Experts of a small language model.
Size: vocabulary 8192, 9.47M parameters.
Experts: 160 experts in each of 7 layers, 32 squared ReLU neurons an expert, 8 picks a token, a softmax router, a shared expert of 256 neurons.
Training: a variant of SOAP for the experts, 244M tokens, 2515 steps.
Below are experts of layer 2 (counted from 0) of a mixture-of-experts language model. Rows are named router (the router's row for the expert), up (a neuron's input weights, with its number), down (a neuron's output weights, with its number) and show model dimensions 0-95. Each number is 128 + 32 x the weight over its row's rms, rounded and kept within 0 to 255. Numbers have three digits each.
After each expert's rows: "comes before" lists some tokens at least twice as common just after its tokens as in all text. This comes from a sample of Wikipedia text that the model never trained on. Tokens count by the router's weight.

# expert 75
router:058122145125167151111102090176080136092118137199120106147153112154160146110156172153125146042144195130128155073151144120092128090125116144133125150174127182125145122126166173133098057091125157099120125119160133082162146153096148144152124151118130176056137083102078120152173161104129070075
up0:154103142119147156173180099164113112130126124120149144128127115100081115084085121128129184121152113094113176128149081136141107083110097080117150158125151155085187149109151140153132190175140078125096130111090143022042091180112143193105093122120156106175127156158166132139172133126178122161
down0:133115091171158157146074200131145141163161138196101208083035100094162128165163157152158109124077183098134136138138116139119023110127114098121108121130128108167138091125186122111090151123119103158118082157148106106104125110098139162141079163097120088145119125148109127087159109124106129168
comes before: ":", "\n", "==\n", "==\n\n", "-", " ==\n"

# expert 13
router:155170145193177103208103115138156148159149111124087136097130167123054116080141137133117195164103140120128134132161084117127120127109165156145123160172103103137215151087149132117124167142175172140132126081140128063100078195155119141129144152126171145145140089104069132110081132121196114143
up0:150134147136122134141130136102126132178100078124135120161098159080193149124095157140155192122120122131107124119120141132153132040166160102180194098149123103130200139161167095108093151124176142167109151138088133130117069227158145142138138161140186083163124148164112098141123129129059072136
down0:150139137178162151118047113151102076157108140144181133114153138088148139117101137152150158120117072148070089124116141056106101125154144113091089106122144097143132143137150182109107171130175114137172131194107075143110166171105135170155154129126102100062095131182115044134131143120137046150
comes before: "-", " ", "00", "30", " \"", "1"

# expert 91
router:070151149183139109175093087127147135127130150115154144125089150111150141137141197165086138154071108171174103095092072131177099144087127160116200126147104120076171163112128134079157168150142143190105088138111135082200126080120126092111098098112112106143108112101055128119085134155136134073
up0:122141123128136167135144115136075088151115137090108115114085118110167105125093103122190140118184129134119100144102202118096196115143080166172173114130106124119110094156203085186136168143165123122143122120159149156146143089138144077123120168178105155060106079183117149131173138153172045092
down0:134105080149157084108136148086140148121156136195162163109198095090072124126160154132111093132137133059162126144139105110174109133137145106127127119093115127097164126112072184064123130115082146156109118146040115145159168106177115175112158093080192110137164168091092115140105130101110194155
comes before: " ", " —", " —;", " −", " +", " %"

# expert 47
router:148188143158151104173126158105092119097162135139116146197127102168071129151155131129102095117087098100111157128160101117051107099167123136081111129096145129123165140128105160162128081120039134061105174097118238144131138095077085096154119145161112118105179113146101121131083123147150104108
up0:144113108180124124106133137085075100176148142182091092090161109139119134149120129201130124143165174068129109154135134145140133076155070152171171132172118165142101106176135108169185138148114097132177178108130118187140150103166173143096110184153140118089093092170139206129088143133153091085
down0:135087061092159058146176065083166144069126128128172170165168127150071156106130154128063094120185154139120132100159141136138108067129135160175136107155152107188120096112145133112140093107077215167158107105148124157163087134120081120134121097129112182093148161147101127115137166113125150129
comes before: " of", "ing", "ed", "s", " to", " for"

# expert 32
router:132086154112066113112100079117147131120130178125143099140127154162177157130084162184148075091079104152090112104158159162177119143101169170130169164178135088085147137116091132118123053166096080091120118091118152086142058123110102121073128093156136125142139056071106128080094108123143120102
up0:110134147148150163156103147122067089152177098089091072092131096065135061081182090175138127185152156099157128093127134111109142158155068108142100091080110163131126089171128139103174177117120155164165146169140098127068144087154154162125136134141161143098124157141166087174172164176135097115
down0:191097118135119073105157167143161108103158128155174104105109168182141143081151181113141123152181114130155081174097156135075159068116109102081153126114160147103154176140132147135076107096101190143094149188142096185155122149101129153149084161199156162153116162171120170098120166126153096130
comes before: " |", "%", ".", "0", " |\n", ";"

# expert 82
router:130112112103162107121197164093122119098133176125110144191102147124151191151154158141118077114187120130103098119137169058105113124167156109098206176100072130105174120140098168150128119118151119177120199142170173078177153121085158122169144103119159121167120158107078144094142091128108113169
up0:103132103149089178135167139108103122173167128071116073093130120134117089172087076192155143140149177123171102169143159194164192113153118171147116081089092139159083124146140097117142123157171119108155125123146120139137087104151174187055119146149138108077127113162171165142087171127155099082
down0:105172144156163089134134159139130113130113092120142152143139145156168099158093110063114176158070120095104116124131147140100104076092239149105082096147138163174107121142137135176112184148091049161142157120090130147093147147171106142148103140161111133151138045141120114097080155189141164139
comes before: " of", ",", " and", "\n", " (", "."

# expert 65
router:068154117191164126153133163090125088104180147125118136191161134138106152162173192122098088131161082100095142113160156084147180131128104179149126097106119116094159142128100168148111101130171140148112128162138185126192110092100126159153136103189162127124163138136036137176090115117152088183
up0:081119091209150123137129154080126105135168093092128131165175167083155142142148144132101116185161112140131113119126160111171197165134135185134122101196132117104130119155111172130127102091160137182125115148099110133190095140176143142118116155155186106067126158156094158185119126156204089184
down0:102084075138148166103094080169123112051177128107111125132146126203043087151167101090162088164134121116129147155117141116149124162156109110138106135168122093114117056110143125138099053171127130178148149131104156102088124078099106120137182130108184117083123100118105143117117140056137154175
comes before: " in", " of", " to", ",", " on", "."

# expert 44
router:050102169113111080085126107077160154180135155128141135115099188150091149174137166142166056094099118143109144114153100209168118136062160130153171140164169125108110109119177142171111098169146100109106123107145175149152087148126131127134099066165127094105120089135167137152062109106102101154
up0:142151090122083183084140183102110138143103091128072095057156128116151100107107097159108176169149152111148105149099185137081159102142080142156110107116105182146128065142121151123123177118140144130140199023136147174150147118132141173117098158128173123134100136157073160132140173139125107073
down0:104163174114167123156190102114159148094129146187044184151139111136168082125163164163141143133113155148143158103146170098123090133117113084144072113092153155155176136143170157080126143158156166075209143110156139146100135128128095133160067187159178116083149129183125132165128158140097120111
comes before: " |", ".", "–", ",", ";", "th"

# expert 132
router:159180164095118102152153102121060130126154106129130133106120045098113129115155169131129186159106148157130131116154148100114105156161099115111120070103184187169150091078175080146209108105131145138125113129121072184114188095118156104092125165078096153165160135095133128116195102113133142084
up0:128125137123111113083104206155145113143173151130064115117098125154125061094126099140155109062051148142209133102161128133088126144137097126088151102169122129077092167151152142104078168172176114058154084128130082081133100166127095135148137129141105104077105083132188131115149140144095100127
down0:113082135064070181116128112148178166145155134175163088179173131129141093201137154138175152126120115096132120126120131129195153129140150115117147144172196083141134146153106170117129110132135151102174123092090102087086145114139216131165111139074142127127183188137118183105104126086114102173
comes before: " the", " was", " a", " is", " his", " had"

# expert 27
router:071204104167153131155087157144131158134178208107098114153169137178167156085155170158081099110091139144105149089134078144161117139153185115134146138153156166097194142116120109149153117111169154118160100095102147073174100196115121134115166064107174107114129090101151141127086108104161125125
up0:091095137136108165170128134129087117185099078079089097094152082137166103211144103139144170150119156159180129182090150116092160116136092150163162084119072149102111099151102084191136130169154099110147170168153149208122134153184141084117099121137119174101106135133131101144122145181147140172
down0:096084105106155100166109060142151111114101121174125128059115140150106178129124191093123119058140139200127110129132151162104122079179155129181120162090149158099066088135181100106133159112121145114062149074164160133132124113206099153135108120113136122128159103153180081145178134139096104121
comes before: " |", " (", "%", " |\n", ";", "."

# expert 116
router:113143129218166097184203122137155125132120179088180130142168116099083156082108108098095101150109132066165144126100107157163137092074131108136143163186135131094186104122084115088171192068179144126123149119077126114138160167100131100100116125129099108158129132094084155110086123137117163152
up0:102107184149105178142087179123111098122141115152098096126154092057118101173118111134163160178147165126112099179106171142123148133150070110084140080058134186155108057115189133120171082139093082137141159122148096136154093118112118102124103132121137141071104119193194132131126154169149086115
down0:079146048135163167196145138102132132173143159082082110082142158163111105098118112102120104173117116092134191155124140085126145108180111123133124125198165116103110156116137114128169195132177170150114121138142116165149141107087131207129183077152186134123094081171136106113073121114136147092
comes before: " ", " \"", " —", " L", " N", " P"

# expert 20
router:102092081220160117099175159137130121113172159128132116138111137150125173102148146116088141111114130151091115123102169146150097142174135124138142172146086145140087143081166134116116180122137114200105135094085178120120118147144113174110071103098199139150103127098150220131034107124180149121
up0:079090170162100169145115206092083150134124114077075084156169165135126070107116173149163171098148146110139117143115108131139140103094094117176216130089136112143165105127159093132117106172173116127160143110162143154135115091101169141114145150126111131083110142156045147087116191110190113106
down0:097057105112089147165141125175146092103163083096094155171091096138107121130040126131181094164127170119114120178160114138168134172086128077182127157187114144170140144118111092179162158150145145107093146120147112105149063147179104106167181087107166134168143087156161156140125134096124146157
comes before: " |", ":", " of", " in", " and", " is"

# expert 37
router:171097151111140154110125105079143105132139174094076135186113144124099146160144194118127076063121089137099183078176133121165121064167075157118181096115128112119155123173094126101163055125141153072103176122120152122083086047143112128121171157138110117121142135117127141084163102092167132119
up0:102126084111137150148130141073071123180140089120125096147163137105154064075094091173112131189125120112174102164114086126116159120137110223125142108052109128154093143151178106128143155109108131099157146106160138178137160099110162046110126156126126127064129113099166180181105155143115089102
down0:130140130058080128074156122160154117146150155130118083102081152130110174163174134105120124182158117101181182124124107121071146128113106119103112179159112156095071144099185185079065152168191137134125110110116127104150117115138115081130183175118134144149106121098100148112155195163089193155
comes before: " the", " by", " to", " in", " of", " and"

# expert 66
router:131091166141098118125093091127110099093119116131118145125107158139086115097084110122153109073103110122182112217185072103136164137178121183101083096091155112133096165220114063091127091108153099116109114127173111177143158129121138093128115116119092141135172211115100098190112133103112125145
up0:168143157188104124159114164062136154130137181098167121175124165129071153062151151136150160100180135165134192093136125156101122099097102129139127186129115165157131039118101132123147162112199111099111110131123119143093161167174160144133081135129112156081057096166127141123095146153191121134
down0:084137154121135093114093126130112127120131114139142177099113186063140177115137144200124134093120120092153116075175167128113158061107113130122038117111066152173156141138155125100181091096130141118104119132118127157130113087087114096097167172089125187101107082097082110117136073195157156090
comes before: " the", " his", " a", " he", " it", " they"

# expert 68
router:087116082111074123150132093091052150121147142099146134148082093118061123130131155110098089158103083169085073113135089096139121110154173131102120076097132098134151132138121098113172105110095082069121102055118119102143150173096140088105144141110062152165155183153143124176149126062123157074
up0:135117091136097188129177123059110140153171115116076108096157071075147132127166142145191143149152161126178154145193180171086137119140132126161138143141125108184144067140141117160145076138174158135183136052155128182166127155136148146114146085150165153118092098168097150140130177140165161146
down0:091094156107141126078100140123149162074130176097139165116155180073118133114097027200112121158163130093185130106151155146146176082118129158130150116174116073148099092120130134121062079089085084105123107161152110161107146163123096095111148119136115143071113085122143179109149141158130067124
comes before: " the", " was", " is", " he", " it", " they"

# expert 108
router:112115163134164112136140123057116175100125137078108144196085119126059160137131158128118126136211062087115164126112125097033118100124143113123151138115116148174172125139138189132079153092159150177101147135132162087165071163137096099145143063142142095127109167110150121158148089139092125167
up0:095098155146107185093109137144080105163170131157097081128152127140155119109143114142139155118199148068162122180174146156150159076134087203185131121148110125160145102147139119128147091128107126159162159121159104141111115092114160169043126110185154187120124107201138180175087136156164104115
down0:144138091109026087103132114148168162088089090177191109133119155165067166110091142172101149129131151191094107080161151166107145087085079172145125116135112153135130126091086139138132137141059158095105121131118075158116092132089159127090120179090098127143145118089146099100110161102115184141
comes before: " of", ",", " in", " and", ".\n\n", " ("

# expert 78
router:136087166141116103141108112078119111140124179177133117142136093138093135092166152116122131110059092125108099124213145110159133045126154133142166086097191129151112120161120156097107105129151168112117152124116213138094131073094107146151107073113176178210137073112134152110140143108138081086
up0:097159099114106134116177173128069133124158139095130043087134145080178113136091086162149121162182150100156094200140071162120169129133090180177140138182091103160115088145162149144165158148117118114131109129149118187167127095160157102114123083172159171073105104125142119133120129178118070133
down0:142158072079156111150131114178103163150096152079113151136186118139103161117174133102141125151176167125098137130158104083144157170164148153125117170156167116118129150150133172185110126144142151145145164187176178166122122167174170159144097149216104150114158195173094163107152123097176128184
comes before: " of", ",", " in", " and", "\n", " to"

# expert 158
router:076148131101117128113135163155150071126083208133128095166129130146145172103124096144120077077137127141089162092145171127147147145137147112151142149183131120077124124150116182133110065150069095113151124123167087123095121160117112194045077102114111140116105151041066152100140096119164124090
up0:069145111122107192150167123111096119147135083102095085074156121132150074154108065162099184182097156078190149153148125130127161150112141156134137107062116144171134095121158136101142165120166113117159121082107152167121144079177163142142160135168156158151097163184132122171141187156068096113
down0:171173148124074152094115110141195136073107096123119152181119122166178145148094084160143127168116147147172085153162137093126137210107086136159125190182158170123120086142158146133065168116170135102113078098125148192091110114119150116154152144141090144134114174141092158145102139131163153199
comes before: " |", "–", ",", ")", ")\n", "\n"

# expert 139
router:146149131144157099145118130141088087100169140149183135120121101158092164105160158119199075163147113122126142128176167140050117083141144104114083119117135087140184060125190107101159117133115126099160119163156190090146189112180125117133093161121142102116181162129104128155028108116099145148
up0:133105118100135173122146148096139142189110063086104104105116082065150073156147103187128200147135142074162116085100177172154155142178099145121177109142094143168078137158164141096106137174162059074163167129177149130095143113121167146145124102121122157101095120137148160123131136181153086105
down0:153139065145146126118120088135116154126126159154146148119172136124113160128091179070126073136091171181076168125105097109097077079130133125160078174101173120140141100102112159181141129150120169138122174052091209201133092103166110086120125174136136088099090096120150158163087108103126134121
comes before: " was", " is", " in", " by", " of", " has"